Experts of a small language model.
Training: a variant of SOAP for the experts, 648M tokens, 4944 steps.
Below are experts of layer 5 (counted from 0) of a mixture-of-experts language model. Rows are named router (the router's row for the expert), up (a neuron's input weights, with its number), down (a neuron's output weights, with its number) and show model dimensions 128-255. Each number is 128 + 24 x the weight over its row's rms, rounded and kept within 0 to 255. Numbers have three digits each.
After each expert's rows: "comes before" lists some tokens at least twice as common just after its tokens as in all text; "mostly gets" lists some tokens that are sent to it at least half of the time. This comes from a sample of Wikipedia text that the model never trained on. Tokens count by the router's weight.

# expert 0
router:153130142114091112149108109111119090154138106108166125095106096121154122146133093158158097150100132145160133103125144152160088148123126105150136147099106094069141117153116138164100145151143108126182112148110147135139112133119114120128087104172144148128142100150141158120170144120146125145150095151125103124138094108108136092112161142091118115115130128154137129088153128121113138193110
up0:095122146109164115175156094130128124113135119154150111118128133117105105137098146134156146119121170126140120090126145127120122126113145110053159154148138150164153125109149142109117105081163069123138130085135124136131112118135113126148090075147100127138155146157138170122145146109148138131129176160178121120085144128119152144126117135112129112094133135187144091122135179097153138142105
down0:115132151125113124130080154109123152108133140153177139136134119140113149115122165128130128102091150103157163133111098167157137120114100115138152132063126125151108103143116095145117126124130073150136120104118115162103153134155106116152157135103108116103114088137164087098168157125123190149147093113147144163123144184139142137098116127158152121107075148123152095150120109137148107131101
up1:110092113119130121138134162110123143092123145126132145137121144107160143141127131144087155123174123138170116149149125159128096100125103123187121125159122148139189136102115158146081102081138146217138095118183132151135173128127114097061092151147105121145108156133155147120093128147118162184130126131109131145133145146150134095061130136125117100142125127135126112106117173133123142153137
down1:143073116140148135098133128109119147107123161144158144143134095095169136107143084172144116107103132164094136066136162119103095142092161131140105130103133131153106128118120105119097116104081168116173122120118143126186130147120144128090115150126132141074144130109144136128153146139119135079122145108100141098148108114145155172136125134150096151098120195113148122147164123097111126126136
up2:145151184202106139148171179133156092079086067175117117090121155093145121091155141131136143135130100119133128136143145105136149118131111144143119097110114108132168133097103113125124147143115089115136121104142134070134139138113102118154158124122117118144139116161177100153128143165122147124127135157114121096144128115113100131122128081133080113122108129108129121129120117114118120147127
down2:155124136140097092168132165091129134133104177157165178183088107161174097105122114111141113145097136130150170110156100086144124173142090160106162120107133111129130155109079118144110134159160129136175147090141069122136122126124112136120137108073116121146155132130112107134127132121124128148105140164168132158127135078132129150095146136114147093103129132198122159157118131093136098206115
up3:134099163150122142144138149158111085168114150091151128123171114120176150100142073106138087144113099146144120109144151095173082205122106124146089141124126093133157168153134128171155110139121130139091133152149135181129133157124115130124128135170123093103146116138137113112124132141113161119117130120086130139138153187121154101152135085117129134166154145116121091130138104124164140129106
down3:135115164104118112110088128110163161120152113126117103170171163148119159139120108102129171125087129134107103115098175123149106106145122130122157122165132102131175104108148161100204124128160132131112127124128142129124115128109149164124164153120142153129184137170134156156120090161120144141128090117128142098164168125099140109117124156133155167141134124102102128139151141132119096162112
up4:112143134121095123147168113169150137126142148105152123105082092119114153139110109158098140099123118135137129148148120139115098118111160145150146135117122149095152137125072140154153103159148094117132166176120094100104107112168083138110111123158119116169099140158140129130129122182098147146145152114156156088160131140110105121113115139138154157157105157141116143126120135116123158159112
down4:113122133129159135099104143148140123118127140122102119136131155144141116155147171109161124157164129104135093109105134097134154144124130143138159160133116137118126142138195139106082144117159125149113129106131116126122171165096163174112140126095135161115118138106150140140135118112139124135119110086104116145138103149144135144161135120136149134097159129153209097134128145115110117105116
up5:152133147107106120119103128146164160132121127080124108114081113170114147116131125156073149089143176116131130161140110125132163105142125134138151119145122095115104148129150133128151136119165134121088122118175122106094154117077123157119123111125133113112120172125099097075052110129123168117119142148138114170080119129172153102132152164131115131091095147105138119146117133162138147188135
down5:155115130160140112124141104155132144124149141123104108106098129137140123106092076150147099133145137119112215102121198149135121150117129143137076127157149130109158110113151132093148117125135109110114175114175175067093148127137129163106152130109097116110126136154143133164151149145102126131133092104142138132169169110119094133136140141129159084137090106100150156118111152136128109149141
up6:161154121140133111111167148199125119145134113125117125089124101117114157148102159094106163107119114103108129139131196117145129138085115155183158136124134133123100125123125167111100114121155123081154114101126180142126135120141185133120134114128119134103122135118118124125128122128126132124061160094155101167098132129125102110139117108157108096143124128147139136142160144114168164159149
down6:205177141138160117097157147134114149148137084103133099135127127137108110109142081096132151136124143156138132149168105096129164144157114119127110111141189115134158134133121127092145136157124138118072155109127118107142126118163086115103149153125143136082108112113081123134073073101176136173099168121135130098142155137129184117119155123107111148105134166147113153119125104169113144142161
up7:143134132104139125168115124128139172093148135120082123128107130149113107117144135096151116146144130128094106151150167160144106166119143139169140085088150146130135095154150143146114117141104102098184127123125158176153091154098099126076174134161130073140148127120089137162127104143131106126133134135106116115144104108112160148129142111139172076141140116141067098111165159168131128104170
down7:161134115149111120115139146069119141133153138110141125187116112144122114156110169098114105100107138149115132168167117111111136116103161152079103158106107165158160122153152094133108161119117147163101122118147116093124163104116159131122131079115150120118126113089139103099129128081119097121149139137142148115159118145132118139112098112159123143166102142124131089136096124112065152124154
comes before: " the", " a", " his", " an", " well", " he"
mostly gets: " for", " including", " where", " when", " like", " with"

# expert 15
router:134118126104151130137130150152124135120145155116136101130141075091113106121162142077107116122095122113138148111137104060089124129149143138122158140139168175138125132128111137102137125166119122119091151136121115160127123106141124149084130139129116168133157090135145137140101124088103116128105097137111119136149212122118107096151112119120114146168159161096092078141046096089135114115168
up5:147112138162114089133156097096109148077141129146173078141112085084129123105127114096161129115112122092122129157142108142123103107091166102117138110143127149117144157153143103090131152138155134115144108087113133125140124128134163104136130114070170101085167116102116130103163146090137110091100116116137113135146181121092097154102102098134105129166135120151146143157087107078156104146114
down5:121124143140090105143139146142142139138122155136148115139132160108114077141124129139164109147120120137081127100120137144119145132134084152123115098124137114148142107127122133136135101107117172150149101143135139087103136116120188118134142154142110151150141103128148091142110105111165126164114139152105120118161079106107103161113149128094149119084140137145120121161159155109041058123145
up6:140114133136150079155097115121157146159141101144159163165112162095107124103126161143126097144093145102100126143094096127155123115091111136152081153169145146130131125177159126096161086158161172118094137130113144123099160136115129121122102154125125111140133102132141141132160170113155115156096129112126090109088135158115100151141158124104139149153132142146126124128110133129156133171151
down6:153123076150148133134083072093135130139156154084149139139138087165107141090136140111124125072157143115160115159107135105133089126142121127118133128093125145132129145115141155133164132082087140098128161136129126128105098151144162136165115145134132169145117126173132106146127096129134099135105095128094125118133182105139122143139144132146092189193121110169122132125101119167098103146139
up7:112114121118147142145171175115121146093083115129142117143083115155080128117098121098127134090158139133138135102137112100132095107148123156145113125150115176083134149091188151139115129149095117150161078149128180083112129107118099146109108085121119145121134113128132159172090163126081134118115079130141115131143157132131093124154130117116145161151141150087116132132103130117084107142104
down7:119131083131123120141139147105135109145127160105155133129161101098138154126125115143106125102155164147159121136129140168116121167123132141159122180090087120129138120127166147132101148131125126095126134106131171164134116133092171113097141113119126154153113134104161107135155114095114143106100197135139129138129077082060114096140160168108117104087074109132108129121147086125113118148109
up8:073173143125086130119117129096114175113110139125137104137121141115176154071052099131159167117125117109131098104149107161138117150098135131136120093110120097136140140136128136103070146154106157089122146146107103150139129137116149095120115071113145143166132159103109072144127130122141113124136151093116180128121118100162119174153138143140094092103150117133116115157116112144139153153143
down8:159086118140080131103111143131115162097144135141082106116151108147099133139117111172176111117169098114124141159099093152112131124151112137107090127109091098126175117142153136120161107106124148104098174146143135190152141135133158128152138154113089128157143125117138107142112082115102119178157133096114122156127146126106123130109166099127115148158136080154135123115161150122142092068116
up9:111165093156089133142151112146146135074110132120112121124123146147118135138126106071153109120101090141115150148131131185152089084108108076118193142146153130114169146078135121114129166104123122114133123134123142115149109138123138180155106171107142118118107120138146090132072143128133154147143175091135116140114127129126145102169156121143176141128088073117124156136124088143115140118083
down9:134111154146152136112141126126146178159157153127138128126131102148145153128146112103136120094137145157117118129153136123125140151109163143105117106143129111087138127085137100101163127118118102136060116098119139139105130127132120110124139121145134137101112111141118103159138109087092189122139138098143129138143127145108125124157133153136081112115105120120112067158112110134132120130162
up10:155128117119093131134095144110102136110155127180129132122142186158100085142142168102131105119162117160123111130158129115162097148126183143118163044127130134161141102135154139100132141110127143113109090163125159166138151148169165173158124150144109108131133146142100075102141135101089121129164160146120123148135127111141133147128121157129106134115098103134091164110135125112120160118143
down10:128094136140135106131098147111108088150183128125106126141151148118100072114098127143115152158137105176130170150128106132137123126100140136110131134138078143143121110095115149086142110093118131117102158150100150180136146138098155139141113089122115119131138127131119131168156125116138098108100141157176132108099143115114180121185136107158138115086132093139099145111133128177123130145135
up11:119116128097106084120169118123165129147136068139163117168122110126138130119159149132126149171134161144151151141123155124136136103088144150099137143147122124144104112120118138129172146124125128092143116135102126124142068115128130152087113148153099104128112147128121108128152108138141130123158167137132165111148156081104130157117079121130120129084142094111126128145158114141189147114127
down11:140141123114141108110128158127139121141157093130155105137157110119170150133117123158112133113124129117093108087119144099117149121128082127120083143172139215131103146116166107159092097137140132067124102125178175158138095114127155130129139157124135094128127104140110105151093139099099165161150185115139113120109133129153135171117108088130151072167170139131123075112136172110172127150060
up12:100117110155101097133165131137123166140106164135163121131103146162066165146111168122136119153133113131119101105177148140112145114100092117131128136151140122103143152125103097128159099107112082124141170116129160100162138116114122123104098122180129117121122141092120124122132109080094123098114108122138113148136102105119152071119118116117150143093126070112112099147151123092154128120119
down12:085117132138084160135139132159092136146111119142131089109138115131121142129104096137130112134099182140139109140104107128107137103110079109130101098116168137144123119161094119131190103122109096161125127104103125110167104080080163106168148105114099153147123131136100145128130090092135100105124117133122133108094147172139108169135147111158157126137126092186133175113136140150123139133103
comes before: ":", " |", " by", "ed", " date", " =="
mostly gets: " •", " Total", " Preced", " Succeed", " %", " Votes"

# expert 6
router:116111142123121137065090092109098129101122113129110076132118089141132125168158173131128136116146126113113112143153138120127135102139096170126155103107114170114126157125127140110137147108145166116131118067133104110129131102133148147147114112152137101113105130086126117165167083130129108092114164118135105073119163108106133101135132104140159176132130159101141107126062147108197123101170
up5:144131141143151115103163125108096087105108136120148143133103107136129143113115122101102127102144104150113158134124174141104105136124108098106139147162112060108155078147096110122125137131115156145106108093102085116088182112094115156109126148106142141114148160132139150109118161132133148093122127134094128146172134098069124175144111139127126107106161097100158160151100124125175142112125
down5:100159150113157116151086138177136103138139169125108136129129104167115127139069091097112151116096097130143139116132150123122170123134100079121130103145124123158134117107101164143106132137098123153195098133135108149119111123150133117128126151112167133183138144161121122121156120114157117122118131118150147112114101151124103144135173147137204151142117134163144101096158112102118156147162
up6:089102111138081102100127120164162172121137122114110147131098140146161120109117101108173168164148122096147120107169142134147132112154097123156107144109165116107119114119094178105097102124123129130112133079191142155158096109103132159138165151152120150111159138123152127106147149120139126106151136123140143140112126107091112099119163125121102172100137136128147153084085129099072104091110
down6:144125122112143109089127142114125150100084129121119157115133115130098155113126075146140100103108076147106099121105149132092155120119136095101077149100130100202116129175128107112121123106110141129128147139118144110137141135134167153146099149115152135195096155146157092108125134115116164145156156149125105132113120112078122117104089118142123110104179114142138151114121125118130098124140
up7:158109120128143134130137133183134179142118122135144114102127147127144125136128090153113153180106175091159123131109085120123137130128144115122088122131126097154148120134137100128159135140095147164087129130129124150122127148141085137129127124120159105148110136181194105145127135126121130180110126143160157130158108126152196167103140111120153161135112176155075148119105100161136142085111
down7:089121157172142124107128116138167188129108144106163104108114123089122122148154138119123152151118092166148139067089121089151138143149163116133139108089108174084135101140112077136132147121118116130101120142158140147152165173113141147148144120163126149156139155124119094093158155150074111100140124103101108136137094109107103124106113179123188143150142156140131164164146159096127124111145
up8:101111138117134115135168118163172167148164150139148110128141129145146122150112148128094177134149139159080119133169106120087118106174159131123148135123089121179120132152152161170085105104121155149097087136100111114147147088109133119118125079139124144117132174125148100127127127151122130120134135129119128098147082128161108134150140142145154139104120144113146112100111161149121157168163
down8:137139126163140100136149133113118082128110103136136112138145151161114146129134089125095091110132107157105132133123145132084097121123133112126136101156138157111157103092107132122122121180118134130154117138102154133115101091079114160134133157138126138115119099137139133171131162114160136145153142138119133142120143090136135109168145127138145163119134120148114143147150120134110114121158
up9:188118119123143158167161147117170130136124135140100143149165128157126151134155090103127107118130115127168122126133160122141165140104166166145111126123163148141117118175101100153152128122129102151117128105140163104135104141095154168076142132142117105143123124135129106137136120099126138127100124146123131108156101145075091156126101170163121109112120122165108106153120120166116113094073
down9:179158127110119115079141149148163119157096143162154143122141131094168116083185102127060136140156110124112113105135155081154110123153103135117106099174060130142071131135120178081106111134088112148142124093144119159107130135142099118166143178159159095094148119127103110127133125155126110124110131175092131128126113116112103107109120161125134168078129157104128140119116135107102103116108
up10:144092094117101143121087143156176106126171157103116166164150157129155117119120154112144115122113182158130171126143111117143129120151135086123170138126150120115117135102112112141126102122105064092097116111087142135131108128084113143156120207107126141170094142108126101115134126148118166134155144122104141125084083153133127153113101080107129120147131141103174145130144144118100116094096
down10:130116165129120101104143118126120135169160122084112112162129162128097154061138149081150130147146113110139148113110092093133117106115144146112178177127159149122124157079126138124114144117146137149172111151125109108082119138136138110145120132132091125123130099160075126120108123133150123113144094133166158140114121126127162131148152145121079131121119106132115081135136110114192122127163
up11:139097120143156100121127135121151084166131124116149092071093128154141102151126117110128143133136140114119144160169153140119116152145122146140131128166120127106124137115139170144133085141133154092113100139125114130141177109177119105089114082172125095106114145167135158138127154104117090179116131113156135132158132153147127123174180148117139127174073135132146071187153156107116147132150
down11:133125082144098143103105142119152086129166148127142127151178094129113117141188110122106140148171166129153140137168113133137136136109123083155090145083115135165157135113076100119136140117148121152110144094144181146145129162089110125116177121117149122133121058116125160126143146138114101138137147144130142109141104126147108151128128152132162156157121148125122124101179110130099145103100
up12:127137122106116122174132125133112153173114138087143140112116132103142134141153171078140176089135187142123111131084104074136122130144140127150156133140156161129146141116183151092140096108137121130139123148132097208097129115169134115156151137193120130121162121101139185118099148133113069172123133166116104159129127120118124124127119131116168150080156077100121137151116098097128140085155
down12:122128148138154143129145125121150145132164087119095127107122136143126133153145139161118108194101149109108109084135111115137080120154127145143109093105110081133107124124122110103133106132126117137140110182156137130120110128139155099086127132092122140150117171131109088130114162152091143154141132145087111125083081112155121111113177128135130134142093133111151150141158140175176176114159
comes before: ".", ",", " of", " and", " in", "s"
mostly gets: " course", " space", " control", " orbit", " across", " distance"

# expert 13
router:090112103112102148114108109078085116132124149127087102139111106141126129163153144141123125142157105143138050099148160197096137128126139123125141123133136078127124125151150140138102149105119124126125167132157165108135143138135129145119130113094077144103111143130097105151134113145146166150115094107094131135112121133129129151151094116130168130102114132094169144138098139136110106093112
up5:117154126121143130132132119117116094096102143116130101114102103133150132092115107131122148118110156119116094156064138096141133174165148115122136126137118171122159136093164158115084129137080141108086111173170110113115115122090112121135102139185109139104128139108115118117131140119153122163159150108142157148140144155116129119166104088137156111173139110148120103114113135143163130121113
down5:118132131145128101153190124179149115070116143133106088125150157095149121111114126135158146128147095156118105105135170160109163122180148093147150134129170129158112134119114102132147097134106067092134138162133165150109132166119136093127164112114133120124140131176112142144129189131156114079110123147113127105135098131083124119110126113147109132153171123091134096121115141105086153151127
up6:118150139114109151099107107180181130161138079117123111094154111095108124106130168156150154076099124150121130158089150128109132138121148098166124161109120150088153141118146125146110091139130137144093097124126173096146136133135161169118097128097104144117098132106096085116114088142091142116081094150151119114124185153109117162100129137140094137119138134102087116143160116126160120147136
down6:119110104085152149120136117115152117117133082089138124098097109135099094147119103119162140139177136151135125107110136069142138130108138136163163137116128152107131145082110178134127154104131097142144103136104100098127131133128112136158129103137165163114146113139091112128099101163105146151127141114136137157110108114110158129107144134123126130159158152128108098142091138118161115111137
up7:122138110082135146151118135095118112139148118110127143133132105082133089133125166094151149137134110128127136134139152095157149102126158151146108135169102118085111120091166139099159127143151073115121119094118134107080108172097127148112165106129132101181128157154096123170145167093086156112140138093089136120147108091153153121097154070139085127154107125154103106104113134126150090138153
down7:106144098098125116137125110107112100161145133143109130108100131153147127120066095117159108165143115103089103106123100097094142112136113115106098108115130124108134113128140119140124115161090148095133159128117093119135123146135109123134133115142178137159101121090115128124133122155145102142144161164081125142118153139112095093145161109091125121179083101120068114128118122136149130152132
up8:132120104124127140109204149120090188081118124137145100092158105107109155126141135131131129094141104139130131124146087114137123076086094101114147156117101122087138148072118127145118110113157155143146126104125142106119168145138141168113125113124141126122143113090143124142117127136101130134118106140101113138120117107115112121129160135151149120152163139150145127155150123168113122145112
down8:111127131096116139096078137129112131141115142110140139119154176173089131115161143159133156130138163105168195105130134139130169122104153107109180142101128115114131171137166145148135147145089123118140159130116105119123137144105102145135106159134158091120129099113176114195141124122089149173127119110110142087148120123109082099164123068143117107134156163172127110138114162102130136130118
up9:160106147144166101160132110131134138089095138132160153160130164127139156124147144140177147136121141091103119118114103149093170143083144071108135124145139110095132092123094137098146142105116137138129125096144172110153104134162176166114129150162124145130102100117157143178125132172108077136159112149152130161118085121136120112102119135141074173172153137129109121127171161107156097113139
down9:129100115149112137115126139136115117154113150157166154138147151147112146171138114107109133142169137162140190140176162126147126145141108156133116141134150152112163153137096172093160161167117099094141106116185104174151161131100163116150137127131114116140167126130101118123119180130157098161161124132138132089096094130078138091161123135148081103138144123161157136135169137113104156178157
up10:144134115143107122100096120137149158109171153123131128122164161113115174175117127109108103130113139174121157140128156097147071155135129075159138107120098149108144120159123115134110114094064105119138148118120179128142144100116141170153141098140140139120146140116088153137099119154110136130113118145154147091106093166126118145160155094096146140154106124124105045161123159160130127144146
down10:146175143163161113144131139136154094131131156085130121114104108134131082133137094099133081166109103125086096146144126156102130108105115129130120155103155134120120168112138139158178153121161126098170141126126127171091113123144133107137125129115103140169125095133098136111173129136099156134168150126167132133109116105131128149131151125155187122158115169176080102167131121120091127149169
up11:102116138142130119134076110137112160121062105127157181111120139117143137137140149125115148065182111126108102146131132121123122146170112148110153129140087145186139120129148141144136118156113163164112107134122129127140123163113156177099123122120097113124112155150131173164075152113125121125124084118113164105136146123141114117146125113156107142151144071109165118132154177137112095094127
down11:120108150137120128119118161151145093128116124115130099119142165115170108152134097146136155136131138140167119154149114148122127138161142106139136120161136074115099116119117110155136108164153112119090097086142070146137144119103097178152086143162100116167118108103177135160141129129109157109142152142090127114123086144127137138103083105123117145115150149089172151175110182101173112123130
up12:136111150078112114144108118142110144111097154112163151141120152133131153089067115108101130118123126146122071166151120162149139119117041136149140126135149145103135110112111136114131102151101180109088142115119128108154092158138131108126161096144161112119095118106113129095120189092100107136123117130091127151137126138147122134160139145119102175166149100180147151110154128150161120095131
down12:107148091135129160137129141133092139130115116114162123131152158150148088130125131108082145117094100128143128193181161177159146151083108140176116111118159133113164130140110164135120115140094173116079097132133161129126109156135140110130144102142115142132120092128110126155077132141101080103134102160132155176140149144104174158100113135141133139168101147138124149137153135145138124160156
comes before: "|", "-", " 0", " 1", " —", " 2"
mostly gets: " 2004,", "–18", " 24,", " (1", "She", " Stockholm"

# expert 5
router:088133157150115144117121100170136111140165110104098115114103145149153143078140124135154143117150148112098132127143098081137150141131083137119150139151152103176079092110154110188111139102138140121154114122090105102123114132157137113151127149106141123127150151112142110110078112125138116103134097158159099165106096105133141111112115130091116113129123109120143115164138120188138180147109
up5:133126068125102088155112069120093153150153144118111113102107174146128125148154096128112116152113149162142091106164148132148133167109081137125108118115148154129132144121149101146120141139133094154129098108118136145161121131138115160127103133087137103070143157171099141131072108147104143103114151117129101118084082111128082105136112115128155156175158138191132133147144089147159142146090
down5:135126161166104179111176134098162124131104087152171107141106136158153137140126126127133154140145123118118150161123119146141129082136148141124104139136161131124161131121094100108102109171145165133128150068129132095113100125103102150131118121173109130091146096156137139085118117157137130124179134111125154124077165087181125131118161085134154144093107138125092137117085133089116098085119
up6:170121084092145109126111107092127130134095145151114108104162128119119165121142115176132114081098149150129150133076128126139159123186101159152098150090078130107139142150139170097097146143136116169125122129134104124157144179144156128155143115144128105126141146151136119130106114151150137146121161096110150110129087134117171139144192124135130161122132126131145137141127128156137138138085
down6:094117123125132165129122126149127128116156155125153097133150161122096130140116130151146096141148130127136152143143085124147117133111135107142145132117138112154126095127126108137097083156108144114125113134119132123163148167088078140097145157151141094140213127140127152074114132120123112146146162139102140155149102125147124152171125125140143115145117157117121130183119107153101088139125
up7:069118133094098110078114117090138143109121127100129126117144135145127145113153130115104141112134153138113118159097076100135126148141151113140138140126095109046150111078144160155089079183101175149177122109137145089090171152123127096123144185131097102130085161126115123118146128119104149119137110102109132140136128163135166124184149123124152172172135123153145068104121165130115130128138
down7:153106081158145098121117110120143099128154150119140123127160082147106120118136155129132178154143146109169192150130109109092106145125093100120170099118152143111106135176095125155112118130087106149085172105137154179128124160130085146114127117086131076122123124101103102132095140178089125058100147119111149143102140109118130124096112106110114134161166161117125130132167129137077115169130
up8:134145176111107138170144112147090082154122084135155157131130183177172141145118137147128163147172163142133131165095121147151145136142167151086131155143061114123143090150145135164151119109137121109111141134128118055103108149116125129096089099123161103134144142118132100127117099111114123162128159185122143170120070156091131123146132134112102163121129134121118120143166144171156093146158
down8:145154113128116098133134110084134174113129136146120118123143143128128122102118136129172094133148089114157150150090120119121148111101122173144143118157127110135138156116163100076064162168117135149189096143119111204117145103116143127119116111128115153144128146135128136146141128159157154135145092120172200129155108120131107082102099151141131144089138156146141095126108159154094110121122
up9:126153164100132097107156111146125140122123108096084160146181143155108140120127148146154116125123118123179124130159133103156140164164130096103137112103115133098118127113161139124156123095085158151141097117117124101151116139131097156127112141130202151154149144162097144161081127114129156145166089146103134057149125110146174112116133132114095114129094115115142108135115119079126131134145
down9:133143117118173160089136096144096118123139142105120128158152121095114123164133137123133127127126089147155138096123107139109164159131142139141134109156111108141104092154167073110153161132141180138113138106122119153123146128134138111175135126138134119139163076119099158153146160087169128131143154198127126131123131144126127151172154169094079147151149139150117153114125111127162142123144
up10:167107094159173162133131132132157135107089137072093108151099139133144139110097110159088154135151132081128146113108112091145141091093150154121139126132153087124113115122077146149128107149135140137136154114151114133087117103104147106145158106111145148096121152137155143118187119155120135125122143119155157123145129162127138081102129097067102155108185103144120091123123122146144184097105
down10:095141106128087107172148129155143116142145136151149109133134087173135157112130112112132150147167092085108118082173139146107079117079109137152118096144118131125122059125153111170131124103118136094140128118114146176096120119161158114126130158149118130125130105123121095128112178093132164134147088122109158172115151161104124127141125143149152095163137088134130126147144132112102131175123
up11:111130114121101072118090124107136117108110182095156148098142131114130126132124147103122166160106103112122138132133120154116125135113104095148123102134144099118162130128170134124145149136106150101112143187119150107171107083102151138146173174149110122123188136102095142098122134095122098108132107092125165133138117094122109140137131120136125180122124083164104136077137116144121143105161
down11:144118138147100168131102135132128121073102107145155135111142121092155160113127135144119147172104122152107137145147129163112148117165112171155163151126174118118086180131136137104141185150112143145109147128121172112131144131095119137156161162119121109139108102115139113158108106089154129127136162077104138065128084169130147126148122109127123093168148093138140116128116150095164122128135
up12:120116098082155120146136129132114108148163143146108145146137152160095136163120142130151161172097121088134107117103137139094093113109117073140126096157102130137083162092125126148113130141158140150123124137136128131092110135124118151114110127153119109107127123084134118147100093131134121102098153124116146137148130157141113082160108094098114156104160118150134160139115156129121166093132
down12:130120132148132136138120161168153082179149164127133163114105133122118115150139153140107074094132099186119153092118108126135121136125086138125096098127104171120146109128155162094140110175129111138100122157151085111133122113180143142136117158109128137130137110130122125134130201081123107103109142087131140111144124174110093063142111135110139109140141129132072127152116114120134120143142
comes before: "s", "\n", " The", " In", " He", " ("
mostly gets: "'", "\"", "’", "\",", "]", " came"

# expert 7
router:147136135125117090134133161154123171133113119123099140119108137125145164160133128135106089123147106098132104203139154105097158136075155157093102133124117131115098141115139160113147130066147118114137123136147150128086144147148155124147136129101084150143098158197122136155118161116111086150144161151094144107077116135138146119150113148131094155099098140132126130142112163156130130106186
up5:115134117110168145134137091114142139181149141148106127111111133145163138130117112095161126146196112154131118150110137123160104135143135099180160068087128110137090170114109101124181100137143107125149141129083158143129113136110140159175126103129141125139110157174139109160116193142140171145117123108119136129093099129152156160130153099130073143136106109164100140141137135159132152126130
down5:164130130126142116143159145155114113134082163159118114132125099128145087120163123133122124177068133081089145185163113154126117125107135100108084120144072144118104125132117096112087162180084118160117115166113135106180174130126105106158136105138108136157119124104116110094136132127120117156111110115068134143114181134144156116131096138143146127164108123083200150098114114121128124137139
up6:150116103141138098137080114107154132114097101098077103122147108137159156082114133138133128099122142110139164104154155113145131137147127098177128118186134090139120170112130152109120139168161130125137150154115093140116125151138116122132141148085100164118131140113108117112159139131099125147124125133141103171129189144102119124092093143143116127106157114131119121121162140106104170156152
down6:165088139138093154112072130137111128115140093138159109127133172114111111153107111160152164087131148124142133177143110167068084145132147100107144063123181121118081132132132155140173146122123147148173099125089118101109094137128135125127078095087140177156097133148138143123109159117077146161156071109087122121118106095141135140109097133096099152155104097150097117109118126098128103072136
up7:128158116108115124096175111150139123103138099149119105105146126107123133140122133156148104127091124141142108125133129090156119100111112115123068142128145138145057142127100178096121122130114112134141101188157120111130098122123127127124146105124114099146124117142130147125117104145134112116127143073110144107088110126121109178179100091133175124157156109127144096120139142099164173130106
down7:114130142161138069150103150099124090113080138119120112132090125176116177166116063117118129150152140123144122115132076186127132086139150117128172125152118130111164129127127101119143136101114164127121128150108107116096184107116118133120103137133130148108115136116104100120112113136094143123105151097162149121184109121157123116114097133101114114145114129129101122093161121141098133133123
up8:145175138121163111123116107157132125128128142109096107133141090173149082120174165138097087122133127106129111104133167116139171144097143162076122102103128134121087158108154127125093119189130148179130134162094118152131117147133143129092124123100117169090151114131126140140105078129149145112107140129135111174121151141090108151141087128090107122146115131136132124137111097166151171095178
down8:090121097098100160120121097123095127090172119158131180152128122169175149152111098105151129086131097167101113136149161141120146106141144154152147147149134107126161109150085153129124127188073146115078136091151120110118141147109138113155137118160146125089126123142111110134159148114091085157126102130145138117124150120138115176137135134115104095120129137088100109093145162148173132078146
up9:128193108124147120123144117136165113089120150102125156118142153138129147116094123154088168098100101118106133099129128175115110135142140124111139100137130079173134140162128139129150121145153113151138096151127124139134132147079117113146142137123160161133141143109101136067094145117149177135116102133157127116126156150123138103164137131106136150109137115155144134126175118101131088152149
down9:127161124133138157147139150162110115132137096153161175111135123136150150140091170110110154141082110129089135150142143101105105089099128132123125123123145115123176150162121176107158090089126097141064108141126138101131128123102104121093156151120143130120121083098104120145136098143117125161070152085113133111130140142187138163129138139183111122148149138142155143131151125156123106126099
up10:087103137153135091088119134120148158130137115149131179143148091119155136114149098160084164109110189150123109151142120131113162099139193109139134118119085166087149107068133141117104102115133140100127120164101157092126154136138151155121118140099136157141116167113130140121095134129121129158146140180120106118130187165132157092109166145126119154106125122176149149145128170108124141111125
down10:164138116125188105092108076121094115157130133128139150135137149140103130129091103124104102139093157130148116108076108091112122082117150155125122106090146124147172115150154150109098101116135167106143113116156153090132162102109126125124144107123105101094112122090177101129145086159134083122156148119137139121100150147105142166128086100134105135143140127125159132143155141078136152134127
up11:105104160122148190105176164114111106127127167129133179099157135119147139160074181116135130109122089109110113161128129128121107139102086130102196142142115135192134128136150118150125093160131115105119115144130158152141156155115075141115126162142101137136119127143108158121160126145113145133108144143114113141147148108142123122139099133132140158101129126133138136159141112075125151158152
down11:108129110175167134137099107137127114151132174133114101140116119114137133152129110147155149119097124133172139092140137154091131105115130131124130164102092162099115132134112134059126128142123142104128101174091139101139151152124113097128130115099155141099092116141132126148100111111086135140127119148138078173095135129149098115092111109181125141103127098139120093090166147126174092096109
up12:135129142114119113115123159121116140088158087127108086149167151105177146112159171095158148142094114130118097130135144138088103153121143122079144121136115109138117172104125115149105148080148135086083119123141151140127132138086103179110162148173129122108147097096137136141117112144106095147139127115136103136128110184135095103138146137113148151133113120149146132114129112087129082116111
down12:122106071099078145126111158093081099122137135127121092147173126109090136101126129129130111106130156138129118135097099159153116113109166143129119114114169112119152115115140103122128122151135146165137153102126122135091114101106121110164123194131141078112147113140123090113101150091139143100118138165107146065149156119135091147081152082103099131171081138094119127112114112093153124099138
comes before: " of", ",", " in", ".", " and", " was"
mostly gets: " father", " son", " born", " wife", " politician", " footballer"